From a checkpoint of a small mixture-of-experts model trained on Wikipedia.
Size: width 128, vocabulary 4096, 16M parameters.
Experts: 128 experts in each of 8 layers, 48 squared ReLU neurons an expert, a sigmoid router.
Below are experts of layer 3 (counted from 0) of a mixture-of-experts language model. Rows are named up (a neuron's input weights, with its number) and show model dimensions 0-127. Each number is 200 + 30 x the weight over its row's rms, rounded and kept within 0 to 999.
Before each expert's rows: "gets" lists some tokens that make up at least twice as much of what it gets as of all text. This comes from a sample of Wikipedia text that the model never trained on. Tokens count by the router's weight.

# expert 14
gets: " was", " is", " were", " are", " be", " to"
up0,193,204,209,209,171,229,215,140,200,167,183,175,193,145,183,186,224,209,185,209,175,206,178,175,206,199,179,150,239,169,186,151,221,172,186,204,181,216,261,201,182,165,171,240,223,130,152,151,194,206,196,229,189,202,222,151,183,247,230,223,180,186,209,270,214,237,210,199,182,195,194,217,227,190,180,151,241,197,130,223,193,204,207,202,200,172,251,162,236,145,199,228,243,220,181,168,177,233,255,224,237,178,189,159,171,245,208,212,166,236,244,248,191,204,224,202,227,174,182,268,264,228,190,223,243,209,194,190
up1,255,205,198,222,233,216,160,209,205,250,180,215,182,183,151,166,196,195,192,218,171,237,230,186,182,156,187,255,185,250,207,236,206,207,182,216,173,209,142,214,199,192,185,189,135,199,215,210,253,197,186,154,223,177,231,160,148,221,219,202,190,222,169,169,214,186,211,209,190,193,200,181,184,142,233,217,193,179,223,175,152,177,231,168,232,152,146,213,227,212,230,213,235,237,252,181,155,200,232,153,187,206,178,213,135,135,245,220,214,230,240,202,189,206,181,208,243,209,157,207,233,238,176,244,195,284,210,182

# expert 98
gets: ".", " |", ":", ",", "°", " m"
up0,222,231,167,196,181,246,227,149,222,128,187,178,209,194,190,235,244,200,195,232,174,267,154,148,215,223,224,171,188,173,209,173,237,192,201,184,201,175,179,225,192,151,248,226,172,212,133,155,171,157,210,209,242,142,210,164,191,179,189,210,206,213,221,216,216,214,188,140,255,202,233,205,212,244,187,227,168,190,123,224,241,200,200,166,215,183,211,182,242,200,245,208,218,192,206,214,227,182,204,221,244,191,167,215,213,158,165,212,228,211,182,245,200,219,161,225,224,213,144,181,212,131,193,251,213,249,205,203
up1,183,242,174,197,155,161,205,234,251,210,214,173,199,187,159,192,174,188,176,197,256,197,223,233,207,230,176,166,182,272,232,202,191,153,225,201,192,179,215,200,184,216,183,185,169,215,200,219,176,236,196,156,209,194,194,129,169,147,184,192,167,164,207,272,238,183,205,252,126,211,179,151,206,202,182,260,200,234,194,146,211,147,189,196,180,174,216,232,242,246,213,143,283,202,243,177,222,232,188,197,196,192,177,165,172,169,211,265,198,208,210,217,211,236,222,191,220,247,183,207,193,203,182,217,199,224,204,218

# expert 37
gets: " |", " (", ",", " –", ";", " -"
up0,163,211,212,218,133,227,227,198,183,194,192,232,274,195,230,171,202,221,199,178,207,173,184,173,240,192,203,261,204,225,224,203,284,191,196,222,172,198,218,202,182,247,172,235,180,207,220,143,229,222,230,200,168,198,228,194,190,135,218,243,180,187,222,174,204,194,204,223,190,239,206,200,203,180,178,206,165,178,196,173,205,202,216,203,131,217,149,198,235,238,206,177,211,177,231,224,134,241,245,250,145,222,250,195,152,176,172,195,190,172,212,169,225,239,227,200,210,123,184,200,143,230,150,185,209,216,160,184
up1,241,195,175,178,196,181,153,198,146,217,155,190,189,233,218,251,211,193,222,203,236,221,232,195,213,208,176,211,258,185,163,161,217,241,186,248,204,223,190,244,130,181,162,186,225,258,183,210,223,209,178,172,193,236,194,200,211,223,176,169,215,252,191,170,238,175,189,214,204,213,219,187,173,196,216,245,189,148,185,188,184,164,188,207,243,253,189,240,232,180,195,188,228,187,207,159,205,154,217,162,255,198,151,176,111,200,132,204,227,169,209,244,198,217,170,235,193,218,183,161,200,243,174,253,214,250,192,161

# expert 54
gets: " the", " a", " of", " first", " other", " an"
up0,197,192,158,215,177,222,172,227,171,236,241,211,244,270,239,173,140,206,144,234,231,202,208,200,201,227,167,191,176,169,199,181,244,194,233,202,163,215,144,177,213,186,252,205,214,199,155,221,190,158,228,179,192,219,208,197,217,227,140,231,224,170,159,168,146,206,171,177,219,223,166,226,172,207,181,198,212,208,244,164,178,183,216,147,277,184,214,194,155,186,289,185,221,205,214,257,211,222,184,205,217,204,225,206,213,256,217,184,211,234,219,220,185,227,205,161,213,185,155,211,195,183,202,157,185,231,174,133
up1,137,205,200,184,167,163,192,207,223,151,175,196,198,222,153,177,248,223,229,166,175,182,197,198,230,285,177,189,229,267,201,223,164,193,140,226,216,185,199,168,156,241,228,215,201,214,171,242,219,170,179,196,233,186,198,212,212,173,200,195,208,228,189,170,244,206,160,163,240,188,172,200,194,179,204,168,191,202,200,120,141,188,206,216,195,223,205,218,173,231,183,222,207,210,209,175,268,237,181,204,166,196,222,245,226,197,190,180,199,144,207,245,202,168,185,239,235,194,291,230,219,179,259,206,168,225,161,203

# expert 61
gets: " g", " f", "g", " d", " st", " h"
up0,214,215,169,170,194,203,177,182,195,190,206,199,179,207,259,178,193,223,213,225,209,188,219,202,165,197,190,172,183,230,245,146,220,232,172,257,191,180,211,177,247,160,196,211,190,246,213,180,172,163,217,236,169,262,223,127,177,162,198,210,231,226,234,183,227,220,190,184,257,177,229,153,208,211,171,207,166,149,190,188,208,200,211,251,182,192,184,170,197,207,265,203,236,245,169,158,174,182,156,199,232,239,231,185,128,256,220,210,266,182,219,214,191,211,210,190,246,154,195,198,160,171,241,221,149,221,197,144
up1,199,189,178,120,164,188,170,194,188,179,180,225,220,220,246,191,174,218,169,196,250,177,176,143,164,223,229,242,191,224,188,151,202,191,155,122,254,181,202,174,225,219,238,200,205,179,189,197,191,200,245,237,242,167,146,170,184,167,243,176,164,173,207,190,170,243,195,208,228,236,251,211,170,222,198,179,208,180,188,208,193,193,142,236,212,229,202,214,213,220,237,211,197,137,193,220,222,228,170,232,214,232,214,194,203,193,237,160,245,219,200,276,223,231,175,208,136,181,224,187,170,221,202,177,183,268,204,222

# expert 121
gets: " |", " ", ";", "%", " —", " 0"
up35,201,218,232,161,238,203,181,168,205,197,181,176,205,202,187,182,215,196,175,179,216,186,206,195,166,190,183,168,209,204,208,200,176,213,214,169,189,235,203,209,144,188,202,164,197,212,206,222,240,194,221,217,156,238,202,213,255,239,178,206,180,205,261,225,216,179,140,184,184,152,292,203,162,259,250,175,223,215,239,227,217,183,217,189,217,223,218,180,212,203,282,164,207,185,204,259,172,192,240,193,152,249,180,218,193,221,212,200,194,115,174,173,255,228,220,164,212,172,161,159,201,172,147,223,136,234,164,206
up36,183,193,161,239,200,169,252,162,191,218,241,149,195,204,183,210,256,179,132,192,203,208,248,193,174,156,239,133,199,212,176,177,234,161,224,166,220,192,238,189,216,227,168,180,223,215,181,259,243,196,197,203,155,202,181,270,191,152,219,195,196,199,223,192,201,240,182,194,204,238,163,230,184,237,196,221,194,203,161,209,180,210,233,222,204,201,219,199,155,226,186,208,170,184,230,235,190,162,157,206,181,253,214,223,207,242,201,208,189,176,232,218,172,160,213,144,225,214,231,168,248,220,248,144,114,178,184,230

# expert 106
gets: "'s", "ly", " his", "'", " its", " their"
up0,183,232,209,183,169,210,253,195,178,195,163,184,201,170,180,206,246,211,203,203,204,212,167,209,242,208,160,202,188,181,183,178,253,246,215,181,199,188,171,225,199,247,155,203,285,175,174,210,137,189,178,183,196,222,208,206,190,190,142,241,136,202,253,173,218,203,198,238,204,183,210,146,252,152,191,192,177,210,224,155,230,206,214,207,215,210,179,224,163,161,197,238,205,214,189,191,182,236,199,202,164,188,172,266,165,256,265,253,251,215,247,221,181,193,215,241,221,162,209,222,185,186,201,183,169,192,147,134
up1,199,182,200,248,169,239,170,211,146,171,210,163,255,188,209,188,209,201,181,190,225,204,218,172,236,137,229,206,202,194,241,219,225,198,183,218,212,149,200,197,180,236,171,184,212,255,197,218,195,199,151,211,167,201,264,188,138,159,183,202,191,245,148,175,191,192,183,149,178,162,205,155,189,142,246,268,239,198,218,188,181,190,179,218,233,193,179,237,216,234,207,195,212,199,204,220,161,206,213,163,158,264,219,220,158,208,203,249,199,248,179,185,160,171,255,235,236,200,211,185,151,263,239,209,206,208,160,210

# expert 13
gets: "\n", ".", " ", " by", "|", " Preceded"
up0,264,236,211,212,180,255,197,235,193,202,207,184,203,143,222,207,217,203,172,165,225,268,189,188,232,210,239,165,181,196,194,211,197,257,165,224,162,239,196,212,188,163,262,159,124,183,213,137,152,180,256,191,231,221,226,184,216,195,229,160,197,230,157,216,169,195,217,228,243,204,201,177,217,177,110,217,151,207,214,194,206,198,200,204,242,173,232,200,201,162,213,179,117,214,178,181,211,192,149,211,201,186,251,209,157,183,204,187,202,180,211,232,166,200,216,253,171,200,192,192,225,196,231,184,216,246,190,208
up1,206,238,162,250,264,149,194,198,188,213,208,190,175,257,215,213,194,193,204,217,193,228,199,188,247,261,142,135,108,176,150,201,204,182,236,203,232,258,191,240,220,208,155,192,216,184,226,232,221,228,142,188,153,160,194,181,237,196,224,193,163,166,210,215,182,175,147,186,245,231,178,205,207,214,235,251,257,199,163,133,192,245,234,187,230,199,218,166,169,239,207,207,190,193,205,215,197,172,152,223,197,208,218,204,220,204,205,174,214,194,220,195,185,171,214,189,171,247,144,196,230,190,194,182,212,177,176,216

# expert 81
gets: "ing", "ed", "ic", "ical", "er", "al"
up0,143,134,184,161,212,205,168,261,170,219,213,198,225,172,193,247,238,195,221,217,184,198,193,201,169,186,184,221,163,190,146,157,196,229,219,211,203,231,185,148,173,232,183,210,208,267,200,218,256,189,233,186,213,205,222,145,205,198,160,173,204,229,205,257,247,181,145,230,243,189,216,203,230,201,173,196,172,165,195,186,227,198,195,221,180,191,194,191,225,211,242,211,139,178,145,250,206,169,158,166,228,245,208,217,235,226,182,190,197,221,169,225,207,243,218,193,200,219,191,195,106,204,235,227,260,191,185,151
up1,197,222,226,212,235,213,179,154,245,188,223,158,208,209,229,209,246,189,171,197,164,210,254,216,178,172,193,191,255,206,197,190,170,180,198,212,156,237,178,168,173,240,219,195,193,132,161,193,233,198,155,267,180,192,226,181,180,181,223,234,220,203,196,141,174,182,227,156,208,224,191,196,230,211,223,181,208,169,232,205,164,193,199,194,222,204,205,198,178,165,116,143,179,154,220,197,208,206,215,193,177,286,227,131,270,208,200,263,184,227,261,154,222,215,227,206,224,182,203,194,191,217,173,219,193,167,224,232

# expert 107
gets: "\n", "==", "|---|---|---|---", "|---|---|---|", " ==", "|---|---|---|---|"
up0,205,176,242,207,236,187,208,219,189,237,147,188,242,249,207,146,234,231,225,172,250,199,216,219,216,153,178,207,157,134,215,234,211,180,194,195,213,241,190,167,163,154,227,184,234,206,186,228,179,166,237,174,170,170,168,154,234,198,199,193,183,173,162,188,126,207,209,186,179,172,251,189,212,223,260,199,212,242,204,149,195,188,178,173,175,207,199,136,228,210,243,214,188,183,167,195,167,214,202,137,218,182,198,204,247,201,207,218,259,195,222,223,233,240,224,186,188,199,194,194,234,152,234,186,159,231,243,265
up1,191,215,181,131,191,212,218,230,192,238,235,205,194,138,189,170,145,190,176,186,214,211,164,154,202,198,149,184,242,181,265,172,211,191,179,176,181,220,215,165,196,175,277,261,212,169,157,253,234,176,252,188,182,223,178,175,247,231,242,196,197,177,227,170,234,216,212,210,251,179,174,214,204,204,169,173,184,229,184,143,204,170,241,222,221,207,170,157,226,262,172,170,168,232,176,217,215,185,212,204,156,182,180,172,264,168,202,206,180,183,202,214,224,247,208,238,198,226,220,161,194,183,257,240,188,203,190,212

# expert 109
gets: "%", ")", "°", "″", "′", " years"
up0,178,192,252,193,204,199,197,171,223,165,189,170,210,163,207,193,192,229,208,178,240,205,190,182,120,243,249,201,213,229,192,191,189,179,231,226,137,208,220,198,164,241,186,182,178,262,172,176,190,201,241,184,188,208,224,228,181,196,227,244,171,212,204,255,181,207,167,191,208,262,201,178,235,246,176,184,178,229,192,143,218,231,248,141,229,200,242,184,220,194,195,148,172,230,237,226,190,188,262,188,194,234,135,245,178,204,226,187,196,227,234,160,143,245,217,177,197,216,197,134,174,203,204,180,201,196,141,164
up1,232,180,167,174,188,223,119,241,166,231,132,255,251,229,200,171,210,260,217,180,199,225,206,169,241,249,182,245,253,171,220,196,182,171,175,211,233,215,182,239,235,202,158,218,239,209,230,179,170,157,194,162,206,209,203,187,269,200,191,183,186,196,222,208,182,203,210,178,233,220,160,194,144,219,224,222,162,197,228,145,189,188,214,170,158,202,169,184,173,157,250,263,200,176,163,202,184,218,203,238,195,195,210,210,169,183,236,161,224,198,191,197,243,188,202,213,231,203,205,135,227,187,141,194,171,212,230,224

# expert 39
gets: "ic", "ical", "al", "ian", "ial", "ist"
up0,177,213,189,229,227,148,258,148,195,221,166,207,234,180,206,189,183,180,200,211,207,169,170,222,186,205,200,177,179,202,190,169,190,237,196,229,207,245,202,214,172,256,206,240,187,142,194,193,183,203,137,230,181,176,221,171,215,233,224,209,224,154,198,150,246,246,201,174,180,190,250,208,206,241,244,160,193,187,215,199,201,168,152,188,225,172,209,206,228,195,135,190,165,213,198,211,243,170,226,137,155,264,215,146,193,191,189,296,190,203,255,190,202,184,245,212,226,180,222,258,206,186,195,245,175,153,199,194
up1,213,198,190,215,185,217,183,245,216,197,169,155,240,178,244,187,250,158,225,173,186,227,160,197,161,183,171,185,221,196,189,237,199,220,206,178,227,186,191,220,188,224,201,227,231,218,225,174,267,189,209,198,211,183,146,185,204,241,243,209,201,232,192,244,209,252,201,83,164,180,163,167,192,226,124,210,171,235,243,216,169,175,239,196,225,181,242,224,241,230,200,196,208,178,220,265,181,160,189,151,155,211,216,239,227,191,197,196,185,185,217,214,208,209,173,208,253,202,193,153,191,183,218,166,203,188,128,164

# expert 67
gets: " 3", " 2", " 4", " 6", " 5", " 7"
up0,223,214,233,217,192,175,217,221,219,200,196,211,230,260,261,204,194,165,180,220,185,183,154,164,142,201,196,154,226,175,156,199,167,171,204,144,227,211,205,178,189,195,188,223,230,216,214,205,203,140,230,231,236,213,158,157,168,192,236,197,245,203,214,166,166,260,195,191,182,188,170,143,231,172,181,170,226,270,164,153,200,193,240,229,214,199,198,245,185,210,238,169,214,190,225,203,177,169,123,222,214,175,260,201,220,247,204,223,200,207,209,238,198,196,182,234,192,225,218,118,187,183,191,183,162,246,207,253
up1,244,179,142,228,186,211,221,189,188,250,177,159,223,200,248,222,215,214,206,224,208,161,153,215,196,209,231,141,216,195,163,193,211,168,185,204,208,250,201,188,218,198,209,209,179,238,217,191,177,192,207,186,254,223,162,178,163,196,156,223,205,165,206,169,167,196,214,228,206,168,208,124,188,134,184,220,211,180,184,270,187,182,208,221,227,178,243,240,185,226,294,193,241,183,177,189,186,126,193,203,177,180,244,153,252,247,209,179,212,238,156,223,204,194,172,190,206,155,228,172,167,243,249,187,205,226,211,219

# expert 70
gets: " |", "|", " Total", " Country", " Born", " Team"
up0,195,233,183,178,227,205,196,176,199,214,214,172,226,198,193,273,199,227,241,150,178,126,169,204,153,184,236,198,226,218,202,236,196,209,179,225,176,170,230,179,179,218,174,197,203,189,138,198,205,166,209,202,186,262,170,179,184,188,217,124,180,218,207,226,168,235,220,199,211,231,176,210,226,216,217,171,220,239,197,178,175,178,201,234,211,246,179,191,229,267,187,200,175,181,247,156,185,162,161,180,213,106,190,231,250,178,210,213,210,145,273,194,238,186,250,195,154,183,175,229,217,179,221,210,186,217,249,226
up1,217,181,178,192,177,214,182,201,169,220,194,239,227,205,214,219,223,230,238,220,218,230,230,197,225,182,225,232,222,201,236,187,226,190,203,201,188,230,155,161,200,192,147,222,148,138,214,271,179,209,225,242,217,240,221,195,182,162,138,197,123,212,175,193,156,263,208,234,200,207,211,168,187,208,194,144,180,183,175,206,188,158,163,239,224,263,225,266,212,219,184,192,204,176,216,154,194,161,220,152,163,201,220,215,164,168,195,212,201,213,187,214,215,208,170,225,166,149,288,181,137,219,194,198,221,237,177,206

# expert 122
gets: "om", "i", "ot", "ob", "at", "ac"
up0,167,187,159,187,161,168,189,181,245,232,231,126,175,235,190,217,199,247,190,255,223,205,144,250,169,160,178,255,219,218,201,224,192,204,168,216,236,184,228,228,175,193,228,224,149,206,204,248,139,171,228,223,212,197,175,220,192,174,175,213,176,179,200,167,214,147,197,162,192,205,227,256,222,183,198,200,160,251,229,201,180,194,172,202,226,177,232,202,168,209,211,188,191,233,185,177,270,191,160,230,226,234,156,208,187,180,144,203,161,215,248,185,239,181,217,181,145,166,200,241,189,172,243,250,234,200,204,237
up1,264,207,172,159,219,204,209,145,197,189,185,152,206,178,246,180,255,199,246,202,225,212,191,198,186,232,189,186,162,208,148,196,166,198,162,176,200,198,271,229,178,225,250,203,197,171,213,169,161,165,273,226,224,181,231,220,222,246,174,173,173,142,217,198,173,160,237,227,237,175,223,195,282,178,222,187,210,150,174,188,162,241,226,215,222,243,167,206,178,242,248,196,230,177,182,199,216,172,190,180,194,272,182,203,249,171,219,179,194,195,150,223,177,195,190,204,200,200,137,180,228,196,212,210,198,200,192,162

# expert 48
gets: " ", " |", " 0", " —", " (", " -"
up35,151,175,237,217,212,235,237,186,191,196,221,208,216,241,234,189,175,124,242,223,212,196,167,261,228,189,296,181,152,197,159,222,217,218,219,200,253,235,224,199,203,200,122,176,188,149,177,163,196,186,175,186,182,211,198,212,227,175,198,190,189,227,172,163,186,207,211,208,177,198,223,238,241,188,168,186,192,175,170,192,181,221,206,237,210,179,176,219,150,190,193,191,184,191,188,311,192,219,198,232,191,202,258,186,181,170,230,184,231,237,233,204,206,158,243,141,189,184,188,207,164,196,212,177,217,153,193,244
up36,184,155,199,255,262,229,168,171,150,210,213,191,249,188,207,175,198,214,208,149,203,203,229,202,143,187,164,165,198,241,167,164,203,162,236,189,199,175,187,158,202,189,236,188,216,255,171,254,160,221,251,235,169,191,211,165,241,198,195,169,248,216,180,246,214,180,204,220,180,153,226,221,188,216,182,212,205,231,216,216,158,161,216,140,219,238,253,179,207,180,133,162,210,182,216,237,197,194,162,175,222,200,192,230,166,223,211,220,258,243,174,230,214,253,258,213,204,191,167,190,186,185,204,213,168,165,159,225

# expert 4
gets: "ing", "ed", "ated", "ic", "ive", "ical"
up0,185,213,222,211,226,209,173,223,202,216,202,194,229,186,220,174,248,247,213,195,169,191,176,197,185,230,216,218,228,219,201,209,240,193,177,214,260,168,177,207,193,219,200,169,183,144,182,209,228,188,223,196,213,233,192,176,154,200,196,218,144,189,197,142,183,156,194,219,201,264,171,148,176,112,162,153,244,217,256,216,174,263,250,206,233,153,262,184,212,208,194,229,189,175,172,188,208,239,227,215,211,183,218,218,145,164,149,241,190,267,194,189,204,184,222,168,182,227,209,195,165,248,248,166,193,192,156,166
up1,162,237,166,235,211,219,164,196,193,164,243,214,205,189,241,156,167,140,158,193,223,202,174,230,211,159,222,198,180,201,212,175,195,242,213,185,245,187,209,197,230,225,240,168,191,151,161,211,182,202,172,155,158,175,203,192,189,214,208,240,199,165,180,239,178,204,279,188,188,189,202,155,225,156,176,178,207,241,263,233,208,219,214,204,185,121,209,283,150,226,185,191,188,205,223,193,152,250,127,215,203,184,190,248,239,194,241,224,206,185,216,226,223,199,213,216,252,211,204,210,206,140,182,208,192,220,175,218